Experts of a small language model: width 128, vocabulary 8192.
Below are experts of layer 8 (counted from 0) of a mixture-of-experts language model. Rows are named router (the router's row for the expert) and show model dimensions 0-127. Each number is 50 + 10 x the weight over its row's rms, rounded and kept within 0 to 99.
After each expert's rows: a language model's description of what the expert responds to. This comes from a sample of Wikipedia text that the model never trained on.

# expert 24
router:64 36 36 37 49 65 61 50 49 50 59 51 56 68 54 43 44 62 47 62 38 66 50 67 47 72 62 46 39 48 49 58 46 35 62 40 49 51 53 31 44 53 55 35 46 40 50 50 65 47 70 71 70 57 51 46 38 28 63 34 54 55 49 38 42 49 52 40 52 49 62 56 52 64 51 68 61 62 64 38 45 46 50 50 60 47 37 34 34 35 41 46 42 70 44 43 64 54 65 52 65 42 40 43 52 52 49 48 64 53 53 28 46 42 48 44 47 56 47 55 49 50 54 65 45 52 50 54
Capital letters and pieces inside acronyms and abbreviations, e.g. R&AW, S&P, BJP, USS, UFC, PAL, degree abbreviations like MS.

# expert 8
router:49 43 77 64 27 64 46 64 48 75 47 63 62 72 54 42 48 48 42 37 46 50 44 50 53 48 49 40 50 47 36 30 47 44 46 49 51 48 51 39 41 50 43 56 44 54 48 57 54 62 38 56 33 61 59 50 68 42 57 50 41 36 45 50 53 58 48 46 32 41 51 60 54 47 55 61 43 52 34 57 47 34 46 50 56 66 49 57 48 38 56 50 56 33 44 40 28 33 56 34 54 47 53 46 54 53 64 33 51 72 43 44 46 42 59 68 50 53 48 38 70 47 44 65 54 64 58 41
Capitalized first word-pieces of place names after "of", "in" or commas, such as Har(ingey), Hol(land), Am(herst), Del(hi).

# expert 19
router:42 50 52 33 40 43 62 37 43 67 50 58 46 33 57 55 62 69 57 58 67 52 32 53 48 49 62 43 47 38 45 60 46 53 67 44 42 57 42 42 41 43 44 38 56 40 40 68 45 53 52 57 37 58 38 58 33 53 53 46 46 38 54 54 50 42 47 54 75 36 62 66 45 57 60 45 55 53 48 49 44 39 52 54 55 44 48 64 52 36 45 44 62 59 68 34 49 59 34 39 65 43 71 42 49 53 53 63 23 49 46 61 43 33 61 66 57 66 55 57 49 45 56 51 34 58 44 50
Pipe and semicolon separators in sports league tables and results, especially before goal difference, plus defeated, vs, won.

# expert 32
router:59 46 29 66 52 53 58 43 54 46 70 51 52 39 61 47 33 42 48 45 34 43 54 66 58 60 52 55 53 43 42 40 60 46 73 47 45 47 40 27 51 46 41 64 64 74 40 65 49 49 37 50 52 51 36 49 44 60 59 48 53 38 60 38 59 54 43 51 52 40 60 39 46 67 38 51 48 71 62 55 43 45 63 55 57 55 56 49 49 34 36 50 39 73 42 39 66 46 44 51 51 47 47 44 47 47 36 55 56 66 28 34 61 59 42 57 38 59 50 39 62 48 42 59 54 56 37 41
Opening pieces of names, acronyms and numbers in music chart and award tables, such as (O)CC, (U)ltratop, Billboard, 2021.

# expert 43
router:48 58 35 55 36 62 46 58 67 62 41 52 69 59 58 39 53 48 33 49 41 54 43 52 60 41 63 52 37 35 43 37 37 36 53 53 57 49 61 32 42 53 36 50 48 46 39 61 50 48 58 57 50 40 49 54 60 31 62 56 45 37 35 70 49 65 41 69 57 54 63 38 53 39 42 64 47 40 42 54 47 44 56 42 63 45 60 54 75 60 50 42 58 39 53 35 45 47 40 36 53 45 42 56 48 58 50 38 54 48 62 38 55 54 70 55 65 39 60 39 68 39 48 54 61 67 59 63
Opening consonant pieces of capitalized names and words, such as Pl, Bl, St, F, Ch, often in tables and lists.

# expert 29
router:47 38 41 56 55 59 41 29 65 34 50 53 56 44 48 52 33 65 58 42 66 52 54 50 65 43 49 51 57 39 43 64 37 54 37 52 67 62 53 36 64 37 57 48 28 43 51 59 42 62 50 42 50 63 52 51 57 49 56 38 60 36 60 38 58 54 47 33 52 61 59 61 73 40 39 38 35 53 55 54 61 59 45 37 50 45 40 51 50 37 49 53 38 59 62 57 54 41 42 60 40 40 50 35 57 55 44 55 60 51 32 80 35 49 55 53 50 54 66 54 51 54 41 47 39 37 31 61
Final digits of years, the s of decades, and month names in dates, such as 1920s, 15 October 2012, 198-6.

# expert 33
router:43 45 52 50 41 46 35 47 33 49 28 47 45 31 58 48 54 71 50 44 65 50 49 32 53 63 37 45 52 50 63 56 51 31 48 41 39 67 54 62 56 67 49 38 58 67 48 47 54 61 33 54 42 56 70 41 37 53 47 61 60 47 51 32 59 44 38 47 47 42 44 52 43 22 67 50 44 45 41 54 46 60 38 56 58 65 56 56 33 51 52 43 61 56 27 52 41 44 58 38 59 39 63 59 57 55 61 52 58 59 54 57 53 49 46 57 48 65 59 38 59 34 59 50 52 52 42 62
Mid-word syllables of Arabic, Turkic, Asian and Slavic personal and place names, such as Qah-t-ani, Yaq-ut, Takats-uk-a, S-ark-ar.

# expert 62
router:35 44 30 46 45 60 45 53 46 57 34 69 60 51 63 69 50 49 43 37 51 66 53 49 59 53 32 66 53 55 39 57 44 33 31 55 40 52 49 46 39 32 38 38 50 56 45 56 57 40 47 40 69 40 51 66 48 58 60 36 59 46 40 46 31 34 44 73 55 43 53 54 58 61 43 55 70 51 51 47 47 46 46 38 49 60 44 49 64 46 53 61 49 46 49 59 54 59 56 35 60 72 45 37 38 51 41 55 64 44 42 64 45 57 51 46 54 44 63 66 49 45 34 52 43 33 37 38
Line breaks ending list items and headings in bulleted lists, plus section markers such as ==, ===, and "classification".

# expert 53
router:53 66 30 60 53 41 59 63 41 38 54 60 62 40 75 42 51 45 40 55 50 43 56 52 61 57 60 43 51 36 42 51 69 41 43 48 43 48 33 33 46 45 49 49 45 68 36 59 56 40 47 57 39 41 39 50 44 48 52 48 53 63 31 61 63 51 52 49 48 66 55 37 64 52 55 62 42 45 59 51 49 42 68 52 54 55 54 48 59 49 32 40 58 52 41 45 52 56 36 58 73 46 37 37 69 66 40 32 42 66 47 39 72 71 53 53 54 60 60 41 47 65 45 53 55 55 58 51
Initial letters or consonant clusters beginning names and titles after quotes, parentheses or pipes, such as Sh, K, Th, D.

# expert 35
router:56 44 42 58 44 50 56 39 33 56 58 62 47 60 46 43 36 54 63 48 46 72 51 64 59 73 61 43 52 56 30 56 50 34 45 31 47 57 70 53 39 39 39 43 56 39 48 64 58 52 53 62 46 42 47 44 53 52 41 53 41 45 48 39 75 55 39 60 33 36 61 42 42 65 53 62 44 45 46 41 46 52 32 35 37 51 47 49 30 37 44 37 38 62 44 57 50 36 33 61 71 38 57 69 51 63 52 48 48 54 46 62 41 56 46 46 44 56 49 47 48 59 63 59 58 55 56 60
Capitalized openers like However, As, There, plus Inc pieces, yes in infoboxes, and short fragments after pipes or parentheses.

# expert 57
router:49 67 50 41 62 48 34 64 50 36 56 60 33 35 52 48 53 45 58 56 38 59 42 28 48 55 54 62 66 63 47 64 69 47 62 50 55 50 42 67 36 55 34 55 46 62 51 49 36 51 47 38 38 35 54 47 45 53 55 37 45 47 47 60 60 58 65 45 39 40 46 51 62 44 48 59 47 48 43 58 42 71 59 37 42 49 47 51 52 48 56 45 38 52 45 57 56 62 43 54 47 47 33 54 62 40 30 56 55 59 43 54 59 61 53 37 44 54 44 37 36 45 72 61 15 61 48 67
Pronouns and adverbs in quoted speech or informal text, such as I, we, you, very, never, often before been, have.

# expert 51
router:42 49 60 47 63 44 50 64 34 41 59 49 60 39 64 64 51 41 44 58 43 36 29 47 64 44 54 46 41 38 52 46 35 39 63 78 49 34 44 44 52 66 45 48 54 35 58 40 59 43 47 57 53 56 42 40 38 62 64 53 48 48 43 54 53 41 52 44 36 47 63 39 45 45 55 40 50 38 35 54 40 47 44 37 46 52 59 59 43 57 68 72 37 47 60 33 68 38 59 29 61 51 37 51 61 53 58 52 52 55 55 43 47 48 52 64 42 58 41 52 29 58 49 47 24 56 61 59
The word to and modal verbs such as would, can, will, should, plus mid-word n or m pieces in names, e.g. ord-n-ance.

# expert 40
router:58 34 53 57 44 43 58 49 41 50 61 37 60 53 53 37 40 34 56 54 38 45 45 54 59 57 64 48 62 57 38 43 66 69 33 57 47 42 50 36 46 29 43 57 56 59 32 56 52 62 38 42 49 53 44 43 61 47 34 52 43 35 51 49 60 57 40 49 45 42 27 51 45 65 57 62 45 69 35 59 59 49 66 59 68 58 51 64 48 36 39 37 46 52 48 49 51 54 56 40 62 66 76 53 43 43 52 45 60 70 53 67 45 35 54 60 64 52 57 48 57 42 44 62 61 57 50 52
Country, state and city names or their first pieces, plus some first names, e.g. United States, Chile-an, Niger-ian, Poland.

# expert 58
router:61 51 41 71 59 46 41 68 44 59 30 49 38 45 53 39 41 60 41 66 44 44 35 51 59 60 51 48 61 39 42 62 44 36 41 58 41 60 61 55 30 57 40 56 29 28 58 42 41 52 53 47 42 63 47 32 46 61 57 36 44 45 42 38 46 47 48 65 41 52 67 49 49 38 68 54 47 43 62 46 32 37 39 41 63 55 70 43 39 46 43 43 55 65 44 47 56 60 22 47 52 41 52 42 42 59 54 53 66 66 58 44 49 41 43 52 48 38 52 35 56 45 44 43 53 49 41 47
Symbols and pieces in infobox data such as UTC offsets, URLs, coordinates and units, e.g. UTC-5, h-tt-ps, km, slash.

# expert 4
router:69 59 37 62 51 44 47 42 55 25 52 63 57 39 40 63 44 71 43 48 44 31 45 65 60 39 60 48 42 58 67 47 59 49 55 59 30 53 36 28 46 63 37 53 65 49 38 43 59 50 41 47 43 64 51 35 64 54 59 50 56 43 57 28 48 63 55 54 42 40 42 36 47 44 50 41 63 47 45 55 44 59 49 36 52 42 56 60 45 26 36 46 40 67 42 39 51 56 46 61 40 35 54 52 45 57 57 60 51 56 50 62 58 47 39 62 38 40 51 42 44 52 58 59 67 54 39 38
Word pieces and digits inside wiki table cells, such as chart names, draw sheets and years, e.g. Sheet, Ultratop, 19–0.

# expert 61
router:55 39 53 62 42 71 43 51 53 44 50 36 66 62 41 69 37 56 60 63 34 50 60 58 55 56 41 47 46 47 43 47 39 62 62 76 45 42 58 53 42 41 41 39 44 37 58 46 38 53 63 62 46 49 59 49 69 53 53 50 49 43 30 63 62 47 47 57 36 59 61 53 52 27 44 46 49 53 49 45 72 61 42 36 57 44 41 64 60 42 80 43 41 44 34 37 55 63 42 51 60 46 41 59 50 65 59 59 59 48 50 48 56 59 49 48 53 40 63 46 52 59 61 40 53 33 39 56
Field labels, colons and line-start dashes in infoboxes and taxoboxes, such as Born, Spouse, Genus, Coordinates, Par(ent).

# expert 49
router:34 30 48 44 66 50 41 54 51 43 52 34 65 66 53 53 55 54 47 50 57 70 54 28 58 50 69 38 34 62 42 55 37 70 38 59 60 63 59 36 51 67 61 62 59 63 57 34 62 59 48 68 41 58 50 49 49 45 57 48 47 51 34 57 51 62 39 63 44 42 39 53 57 56 31 55 39 42 63 48 67 49 57 58 55 36 62 64 52 62 63 56 60 54 48 50 55 48 64 43 37 52 46 35 62 46 55 38 55 49 66 41 40 37 53 62 60 49 51 64 51 48 52 54 57 62 43 46
Words in names of saints, rulers, churches and nobility, such as Church, Saint, Bishop, the in John the Baptist.

# expert 45
router:49 55 65 55 58 61 53 57 55 47 59 45 55 40 56 65 38 46 59 50 66 44 57 50 49 60 55 54 32 44 40 66 43 58 45 55 47 57 57 33 46 42 68 48 40 41 41 42 61 62 41 48 53 66 45 46 35 49 49 41 46 44 42 49 58 60 47 56 52 52 58 48 77 61 63 44 41 57 63 48 61 60 28 49 63 41 50 40 65 37 45 66 48 64 53 70 51 45 29 58 46 43 41 42 41 42 39 35 70 37 59 73 61 28 53 60 45 55 38 54 53 59 38 36 42 46 51 44
En dashes, commas and slashes in year ranges, dates and number pairs, like 1997–2003, 17,000, 0/0, and month names.

# expert 34
router:48 64 50 52 62 53 57 63 44 47 55 37 43 48 51 46 43 62 56 39 64 27 66 56 49 57 44 51 59 29 40 63 51 71 57 61 27 47 48 49 49 38 42 58 52 40 53 44 29 60 33 54 48 45 49 59 42 63 60 35 30 47 69 30 61 45 50 43 44 36 50 33 61 30 46 62 55 55 41 52 53 44 63 53 56 51 59 49 47 51 49 52 54 44 58 38 56 47 36 57 43 41 40 51 47 53 57 58 63 43 34 59 49 39 33 41 63 39 29 49 63 43 66 49 63 39 48 39
Pipe, dash and equals signs that open table rows or list lines after a line break, e.g. track listings, poll and election tables.

# expert 15
router:46 58 35 47 54 62 58 48 55 56 50 48 59 35 59 67 59 66 59 61 47 56 54 39 50 51 56 46 50 48 64 45 57 33 55 38 74 53 58 47 45 37 51 41 47 47 58 60 30 55 45 62 46 58 56 48 70 34 69 59 64 47 53 48 53 41 51 57 36 38 57 59 28 47 54 29 77 39 51 65 39 38 55 36 54 54 41 56 51 62 48 44 66 42 47 40 41 63 56 55 62 56 42 50 44 43 52 60 48 54 50 31 44 53 31 62 52 54 51 72 63 35 40 49 51 68 57 52
Closing == and === marks of wiki section headings, table pipes and |---| separators, plus the mid-word piece pl in simpler, plc.

# expert 54
router:55 39 63 48 64 58 47 66 56 58 44 49 28 59 53 61 36 60 53 44 45 37 61 55 57 55 58 52 63 35 45 51 50 66 41 59 48 61 63 68 54 38 32 61 60 29 61 52 58 45 43 53 64 57 59 49 51 61 45 48 52 40 63 33 52 67 63 52 32 39 63 37 48 41 51 57 58 41 39 46 65 62 43 43 58 36 66 47 46 68 54 42 51 43 49 30 51 39 42 49 62 59 37 50 55 55 57 51 71 43 46 53 50 28 48 62 60 44 62 61 54 44 59 45 61 41 68 48
Dashes and bullets opening infobox or list fields, e.g. "- Coordinates:", "- Location:", "- Born:", "- Phylum:", "- Website:".

# expert 12
router:36 59 61 48 63 27 60 47 60 35 55 49 46 52 38 45 64 47 61 63 41 56 54 50 40 32 33 46 47 54 43 57 63 66 61 56 60 49 41 60 68 56 49 58 59 70 67 29 41 45 35 39 56 35 58 72 49 50 50 52 42 44 58 58 51 54 45 39 70 46 48 66 60 33 47 55 60 43 52 41 40 53 62 65 46 62 47 32 63 58 63 59 56 45 38 48 45 57 35 63 41 50 52 47 63 47 49 54 55 40 31 63 56 57 56 55 50 64 61 44 58 61 55 61 57 56 46 56
Articles and possessive determiners opening a noun phrase, usually after a preposition, e.g. the, a, an, his, their, its.

# expert 42
router:45 36 62 50 49 32 46 57 29 39 62 45 47 45 67 56 60 43 59 43 45 39 30 41 48 37 43 49 42 37 47 46 33 37 41 64 37 50 59 62 66 45 48 62 60 66 48 41 26 49 57 55 63 55 42 42 51 55 52 56 40 40 73 52 54 60 48 44 42 67 41 51 58 43 44 44 60 61 47 43 33 58 63 44 51 55 45 65 41 31 44 49 57 47 45 38 57 48 36 58 37 38 49 53 60 56 61 43 54 46 67 70 52 46 61 61 59 45 51 61 40 66 61 27 47 58 48 48
Prepositions following a verb or noun, mostly in, to, from, during, into, on, e.g. "emigrated to", "died in", "released in".

# expert 16
router:65 55 35 41 60 65 43 58 58 49 39 66 56 42 44 54 50 53 58 64 73 47 41 47 70 40 54 72 47 54 49 54 45 48 57 33 55 41 50 59 58 65 63 52 45 44 47 58 65 57 51 57 38 59 43 46 71 46 48 60 59 55 32 40 39 52 45 42 56 51 54 43 44 41 53 55 60 57 47 58 52 54 38 39 50 80 48 34 32 60 35 56 32 45 53 52 40 37 55 49 32 55 28 61 37 59 71 42 51 49 53 43 65 50 46 42 43 44 44 63 43 59 65 40 45 55 40 44
Inner syllables of ordinary words after a short first letter, plus year digits, e.g. j-um-per, hen-ch-men, t-ribut-ary, 18-8-6.

# expert 59
router:53 50 56 56 51 48 47 60 43 42 49 58 60 64 58 35 33 47 59 69 48 36 57 45 66 50 32 36 62 46 37 58 42 47 68 53 52 44 65 59 57 59 39 44 50 46 35 66 34 62 56 39 58 59 43 55 35 37 58 36 71 37 45 43 50 51 72 43 47 49 53 56 36 58 62 53 60 66 64 66 42 47 56 52 51 42 45 45 51 72 47 35 43 62 48 52 62 41 36 66 47 53 46 58 49 49 54 52 45 74 45 46 50 42 33 48 35 48 42 62 60 43 47 50 32 52 40 65
Individual digits after a decimal point or colon in times, percentages, coordinates and table figures, such as 11:30, 3.78.

# expert 22
router:53 34 41 54 62 60 60 53 43 63 51 50 49 49 64 47 52 32 53 46 38 46 50 39 58 54 53 51 52 57 37 37 66 36 44 40 47 38 54 64 51 54 45 49 50 47 61 49 66 62 71 59 38 50 57 47 52 55 30 49 36 52 43 43 58 57 77 58 46 48 49 46 55 58 48 64 39 59 57 32 42 15 42 59 44 65 63 54 58 39 49 59 53 44 38 35 63 54 38 32 55 48 71 36 54 57 42 44 59 61 40 37 62 52 51 54 36 56 53 59 69 49 52 58 57 58 38 47
Word-initial capital letters or first syllables of foreign place names, taxa and proper names, e.g. U-dine, O-gmodera, Ag-ropyron.

# expert 17
router:54 40 58 47 38 60 58 58 58 59 55 78 50 55 43 47 36 35 55 63 54 62 50 47 57 56 46 49 59 53 59 44 59 33 56 34 38 43 59 60 45 54 45 53 58 49 49 44 56 32 51 56 46 60 43 63 43 64 45 65 56 42 62 81 67 62 46 34 45 37 39 67 53 58 61 60 51 71 50 47 43 50 53 41 57 70 55 44 41 63 28 68 47 42 62 56 56 35 67 61 61 61 53 54 44 52 49 52 48 52 42 50 59 44 39 45 54 39 40 52 33 36 48 50 49 55 63 37
Word-initial or mid-word stem pieces completed by a following suffix, such as ch-ick-pea, Ch-ang-es, dis-advantages, canc-ellation.

# expert 25
router:39 72 28 49 32 41 42 56 71 44 58 53 55 40 30 49 50 67 70 46 64 51 36 52 40 49 68 56 56 56 53 44 52 59 45 65 67 57 46 64 38 45 55 64 66 32 44 39 58 38 47 45 35 57 44 52 54 32 46 56 66 42 44 44 48 32 43 49 52 65 47 50 52 47 57 43 49 43 58 40 44 42 42 45 56 61 62 61 43 53 60 44 60 66 42 53 47 38 65 48 56 67 53 50 38 59 66 54 41 55 68 59 61 60 51 47 58 45 53 48 40 48 35 52 66 43 44 37
Occupation words and their pieces after nationality in biographies, such as politician, footballer, coach, sculpt(or), entre(preneur).

# expert 39
router:61 58 55 39 50 41 67 30 54 54 66 41 56 43 45 53 46 45 39 47 40 53 37 56 43 47 47 60 50 52 56 55 54 50 38 61 50 50 58 45 55 47 58 66 38 35 42 59 47 34 35 32 57 44 59 27 47 47 58 54 47 44 47 66 60 60 49 59 52 53 26 49 54 39 45 49 57 38 36 35 46 52 34 68 31 37 41 44 40 53 63 44 66 46 48 46 31 28 39 60 52 61 37 49 50 51 47 47 39 43 56 48 42 57 62 54 60 46 29 64 43 44 42 53 27 30 44 42
Conjunctions and list commas joining clauses or items, mostly and, plus or, but, while, although, especially.

# expert 20
router:51 51 50 50 35 63 56 68 71 45 64 62 51 43 39 54 50 57 41 45 59 51 36 59 46 53 37 49 57 44 58 28 34 46 39 57 59 39 49 43 55 60 44 72 38 61 59 65 46 46 48 60 55 51 39 58 57 44 32 53 61 50 30 43 52 40 43 46 30 57 53 54 52 57 63 37 51 56 55 64 41 35 47 35 53 56 39 45 37 43 66 53 44 44 42 44 29 53 50 52 63 58 62 34 24 53 43 58 32 41 63 47 54 52 54 42 64 44 54 48 33 52 37 44 44 72 48 55
Opening stems of Latinate verbs and nouns after prepositions, completed by -ing or -ation, such as determ(ining), ext(racellular), mechan(ical).

# expert 0
router:45 46 33 55 47 51 46 40 62 69 25 56 57 60 61 68 51 47 35 32 40 50 43 53 48 60 43 67 44 54 53 51 49 46 47 64 35 58 43 35 50 32 46 30 36 49 44 43 37 37 45 49 64 49 60 69 48 44 56 37 66 49 37 49 33 33 48 70 49 52 54 49 43 55 36 57 58 46 56 37 45 31 53 48 54 62 41 53 56 34 51 44 57 51 45 63 53 62 51 40 39 68 41 37 46 51 40 58 60 50 38 64 51 62 45 40 61 42 54 56 68 62 43 44 50 33 56 37
Line breaks and heading markers (==, ===) that open a new list entry, infobox field, table or section, e.g. before "- Family:" or "==Personal life==".

# expert 52
router:47 55 60 48 64 37 66 49 64 47 47 49 56 58 43 50 61 51 64 63 41 53 44 51 35 34 34 41 43 34 30 59 47 68 53 57 51 54 47 52 61 56 41 59 61 65 72 36 33 51 42 43 76 40 52 68 53 50 56 48 40 43 66 46 43 62 38 43 42 40 39 60 42 37 61 53 59 42 45 43 44 54 54 56 48 66 47 33 67 67 60 66 63 47 48 40 33 53 39 54 44 43 47 53 49 44 58 52 56 38 39 40 44 63 67 55 54 69 68 54 47 59 55 60 56 48 46 57
Articles and possessive determiners after prepositions in running prose, e.g. the, a, its, their after in, of, to.

# expert 6
router:44 49 50 40 42 36 44 37 28 53 30 39 43 53 60 27 51 42 52 47 56 50 61 48 37 37 53 48 66 62 45 43 56 73 43 55 48 45 51 45 44 54 53 54 49 62 43 46 47 67 47 47 47 52 48 55 54 55 57 32 55 38 48 70 39 29 40 51 53 48 28 42 45 54 41 48 59 60 33 61 67 45 69 45 56 50 68 61 54 57 55 49 36 44 56 61 43 44 71 43 42 52 68 38 49 27 46 39 41 65 50 48 46 34 64 64 55 59 47 46 47 44 49 67 48 36 49 58
Given names of people and word pieces inside them, e.g. David, Michael, El-ena, Franç-ois, Stef-an-os, in prose, lists and tables.

# expert 48
router:53 64 59 42 52 49 60 37 36 47 64 48 54 36 53 44 53 44 49 45 54 60 46 61 56 56 54 38 36 39 63 62 70 43 35 46 38 38 51 42 46 63 37 47 59 40 64 45 72 51 35 63 70 54 46 40 46 49 54 58 56 57 51 59 39 59 53 39 42 58 54 45 39 46 43 31 37 57 32 63 37 43 48 33 60 56 58 62 41 56 46 47 44 38 53 49 72 51 50 51 62 59 28 31 57 62 73 40 53 35 73 38 53 50 50 45 45 53 61 50 33 47 52 46 49 44 43 45
Mid-word pieces, especially b and g, inside names and words, e.g. Pue-b-lo, Ente-b-be, Sé-b-astien, Pro-b-ably, Camb.

# expert 9
router:59 58 63 39 60 49 51 31 36 61 48 47 61 30 42 48 53 50 46 51 46 66 42 42 60 63 43 45 40 60 59 48 37 42 60 34 57 59 60 61 36 68 49 62 40 45 65 35 46 38 61 55 53 41 34 44 37 46 45 32 61 72 50 41 50 64 67 47 43 54 60 41 53 68 63 71 40 47 62 55 51 30 50 44 55 36 55 43 69 57 42 63 54 60 45 44 54 35 46 38 46 44 57 41 36 54 57 55 49 57 55 42 46 45 37 46 34 53 63 48 65 44 43 45 55 64 50 57
Symbols and digits inside LaTeX math, such as backslashes, braces, underscores, dollar signs and zeros in \sum_{k=0}; also IPA characters.

# expert 18
router:35 54 53 45 45 41 63 41 43 70 46 42 47 51 40 51 38 40 48 53 59 43 55 34 42 51 52 37 50 44 48 52 54 59 68 68 32 40 52 46 41 55 32 36 62 52 41 67 25 61 36 56 40 59 48 40 43 67 62 44 53 39 73 49 51 30 53 47 50 43 60 40 38 37 45 43 69 46 42 66 44 55 58 66 53 39 47 53 69 37 51 57 64 42 44 41 67 62 38 55 46 39 52 40 30 55 58 54 47 43 40 59 38 46 45 40 53 64 48 40 47 44 57 42 49 39 44 41
Pipe characters between table cells, especially after the first column of sports standings and results tables; also colons, semicolons and dashes.

# expert 46
router:28 47 28 52 53 42 50 58 42 64 38 54 44 47 54 34 51 35 37 51 51 67 43 47 57 49 46 35 53 35 53 45 37 68 50 30 38 37 53 49 37 54 36 45 62 46 39 40 57 47 59 55 54 38 49 33 51 44 59 55 36 32 63 55 61 44 52 55 54 34 37 64 55 53 54 58 53 67 37 65 51 43 43 36 38 57 58 57 41 59 41 42 38 55 48 64 70 40 66 37 66 49 52 52 57 54 52 50 55 41 52 46 50 37 55 58 29 34 33 32 48 57 62 44 43 42 55 47
Pieces within personal surnames and foreign names, often after an initial letter, e.g. H-ick-man, H-ast-ings, Jones, Sch-riever.

# expert 11
router:42 54 53 35 43 60 65 43 49 65 45 60 45 37 56 57 60 62 43 67 64 51 38 51 56 49 61 41 35 47 60 58 37 73 64 50 42 40 64 41 53 42 40 41 41 35 46 68 39 46 55 48 41 62 42 44 40 57 52 72 37 56 46 48 60 55 51 55 45 50 56 52 36 29 56 40 52 34 39 76 40 66 61 52 48 35 47 58 44 52 57 51 57 55 52 36 44 76 46 51 62 41 32 46 36 54 62 62 47 41 32 54 49 36 60 47 54 60 56 55 43 49 60 41 44 55 45 43
Pipe characters ending table cells and header rows, plus markdown row dividers, mostly in election, sports and track-listing tables.

# expert 50
router:59 53 51 51 56 60 45 52 42 47 54 52 43 57 62 59 63 51 55 49 61 59 41 52 51 47 63 49 61 63 43 61 53 64 46 55 59 39 54 60 47 65 46 57 47 59 66 54 24 41 66 54 55 38 62 41 59 66 31 39 43 70 69 63 46 38 65 42 51 44 35 50 52 35 34 56 49 44 45 40 76 60 39 32 55 41 34 52 46 56 52 57 42 38 41 59 58 55 65 69 44 38 54 74 50 35 57 61 60 50 44 49 59 57 60 58 53 57 53 48 41 62 47 45 33 63 49 56
Past-tense and participle verb endings and object pronouns in narrative prose, such as compl(ained), known, moved, said, him, out.

# expert 55
router:34 58 32 44 52 38 50 37 34 51 29 51 51 49 38 34 55 42 38 30 61 58 48 62 39 40 40 37 59 42 58 50 46 59 38 57 50 58 42 41 39 45 60 53 71 63 44 40 46 53 37 47 56 49 60 59 45 59 59 34 57 45 54 53 41 35 36 58 48 68 37 55 38 50 60 45 47 44 34 70 58 52 44 40 39 55 67 56 43 64 53 43 49 47 51 73 51 42 72 39 50 56 48 39 55 23 51 40 52 68 65 57 47 50 48 63 48 49 50 54 48 54 44 59 37 54 53 67
Ending pieces of personal surnames, often Slavic, Germanic or Scandinavian, such as -ović, -mann, -kov, -sson, -berg.

# expert 14
router:64 47 42 43 42 57 49 57 37 70 41 31 51 49 30 58 44 54 73 55 46 39 47 73 50 63 63 48 50 44 57 59 47 49 38 42 39 49 57 66 45 53 44 61 55 33 58 53 57 61 54 53 52 57 48 72 55 50 58 39 50 38 36 57 57 46 55 48 36 51 50 54 42 50 68 66 64 63 48 48 62 54 34 27 68 37 51 48 34 44 61 45 55 71 42 46 58 47 51 54 42 34 63 58 54 53 58 59 56 41 49 57 42 42 42 42 68 37 41 54 54 58 42 42 60 34 40 64
Field labels and their word endings in infobox lists before colons, plus coordinate digits, such as Location, Genus, Tonn(age), Dur(ation).

# expert 27
router:54 47 68 67 54 52 36 57 57 47 57 69 55 53 35 67 41 54 24 50 52 41 64 65 59 58 58 46 55 37 62 63 44 30 35 35 36 47 48 34 52 50 50 43 60 32 54 45 56 70 61 56 67 32 51 52 37 38 58 46 59 62 34 52 63 41 43 51 39 45 48 57 48 44 41 53 60 52 59 59 64 52 56 65 47 58 61 54 59 60 44 53 51 48 55 53 50 60 46 41 42 76 65 61 45 53 52 31 52 48 58 60 60 41 40 46 51 42 39 44 48 40 37 46 57 47 29 49
Digits and spaces in numbers, especially years and figures inside tables and lists, such as the 9 in 1940 or cap numbers.

# expert 60
router:60 48 55 41 70 47 46 46 48 48 35 36 53 33 40 38 57 63 54 55 67 66 63 54 48 35 58 46 48 56 67 48 50 39 48 44 63 45 42 59 50 40 47 68 64 67 65 68 46 39 49 33 66 50 44 46 51 51 44 51 53 50 40 46 44 53 44 46 33 44 42 47 34 62 62 26 62 43 41 42 53 32 36 37 45 53 57 63 45 70 63 57 47 42 36 56 61 30 68 37 57 39 60 61 41 49 51 52 48 64 62 48 61 57 43 60 44 35 63 56 44 53 50 45 58 59 52 47
Inner word pieces of chemical, biological and technical terms, e.g. phen-oth-iazine, formalde-hy-de, hydroph-ob-ic, liqu-id, plus wood, iron, fish.

# expert 38
router:45 45 58 47 42 39 51 29 29 46 55 54 45 64 64 61 53 48 47 51 48 44 44 57 26 20 39 50 53 39 34 31 49 51 55 60 47 57 62 52 60 35 59 61 59 58 36 26 50 47 57 48 53 45 40 53 50 49 64 61 36 38 64 41 44 47 50 49 54 62 41 44 53 48 43 35 49 63 54 46 39 50 54 68 52 47 54 50 51 38 52 43 58 53 47 45 49 63 26 49 48 46 49 55 62 41 63 23 46 39 51 46 50 57 59 67 57 55 67 55 53 71 53 40 63 62 38 40
Prepositions and articles such as in, of, at, the, plus the colon after "Education", introducing places or institutions.

# expert 41
router:48 52 31 33 35 50 47 50 61 43 72 57 53 59 50 54 61 63 66 65 57 59 42 43 41 49 64 52 29 63 53 50 55 54 59 54 52 45 45 62 54 47 48 52 53 30 52 43 54 25 59 63 41 44 51 49 55 37 43 56 61 56 58 52 58 45 44 40 61 48 50 60 41 53 51 38 37 65 35 51 53 58 55 42 54 56 51 39 51 51 63 56 42 47 51 80 60 40 60 59 52 35 41 59 42 52 51 58 64 83 51 58 53 46 72 44 60 47 50 56 58 43 40 35 49 32 41 35
Nouns naming a person, role or unit after an article or his, such as footballer, member, first player, point of debate.

# expert 56
router:34 52 60 43 67 54 41 45 40 58 33 63 64 50 50 47 57 45 55 52 31 55 32 62 32 59 56 49 31 48 51 46 59 43 49 48 62 48 48 52 40 65 44 51 39 47 68 68 62 65 53 55 59 49 43 41 48 42 59 56 45 49 40 64 51 41 42 34 47 41 52 38 46 40 57 38 62 60 71 71 48 58 37 56 38 59 64 63 41 55 34 39 42 28 53 41 44 53 61 43 45 46 38 64 55 69 61 53 44 52 51 55 52 59 34 67 51 49 49 40 39 43 64 45 70 56 54 44
Middle syllables of proper nouns, especially 'om', 'y' and 'am', such as Pot(om)ac, Montg(om)ery, L(om)onosov, Com.

# expert 21
router:52 57 34 47 37 47 35 55 55 38 37 54 53 39 47 46 47 67 32 62 57 45 47 50 70 66 69 37 52 51 66 53 44 50 63 47 45 40 65 46 41 56 54 58 45 57 37 55 69 53 37 60 54 37 32 45 55 42 40 58 42 55 39 47 50 54 58 45 36 65 64 46 43 40 62 48 52 28 59 67 33 47 52 57 39 41 58 53 47 68 49 50 44 25 41 47 65 51 42 35 57 58 61 49 64 50 55 62 68 44 57 45 36 55 49 56 56 42 57 52 34 51 67 52 47 58 54 32
The letter p and p-containing word pieces, often mid-word, as in em-p-ire, pers-p-ectives, Caly-p-so, post-p-oned, and starts like rep, exp.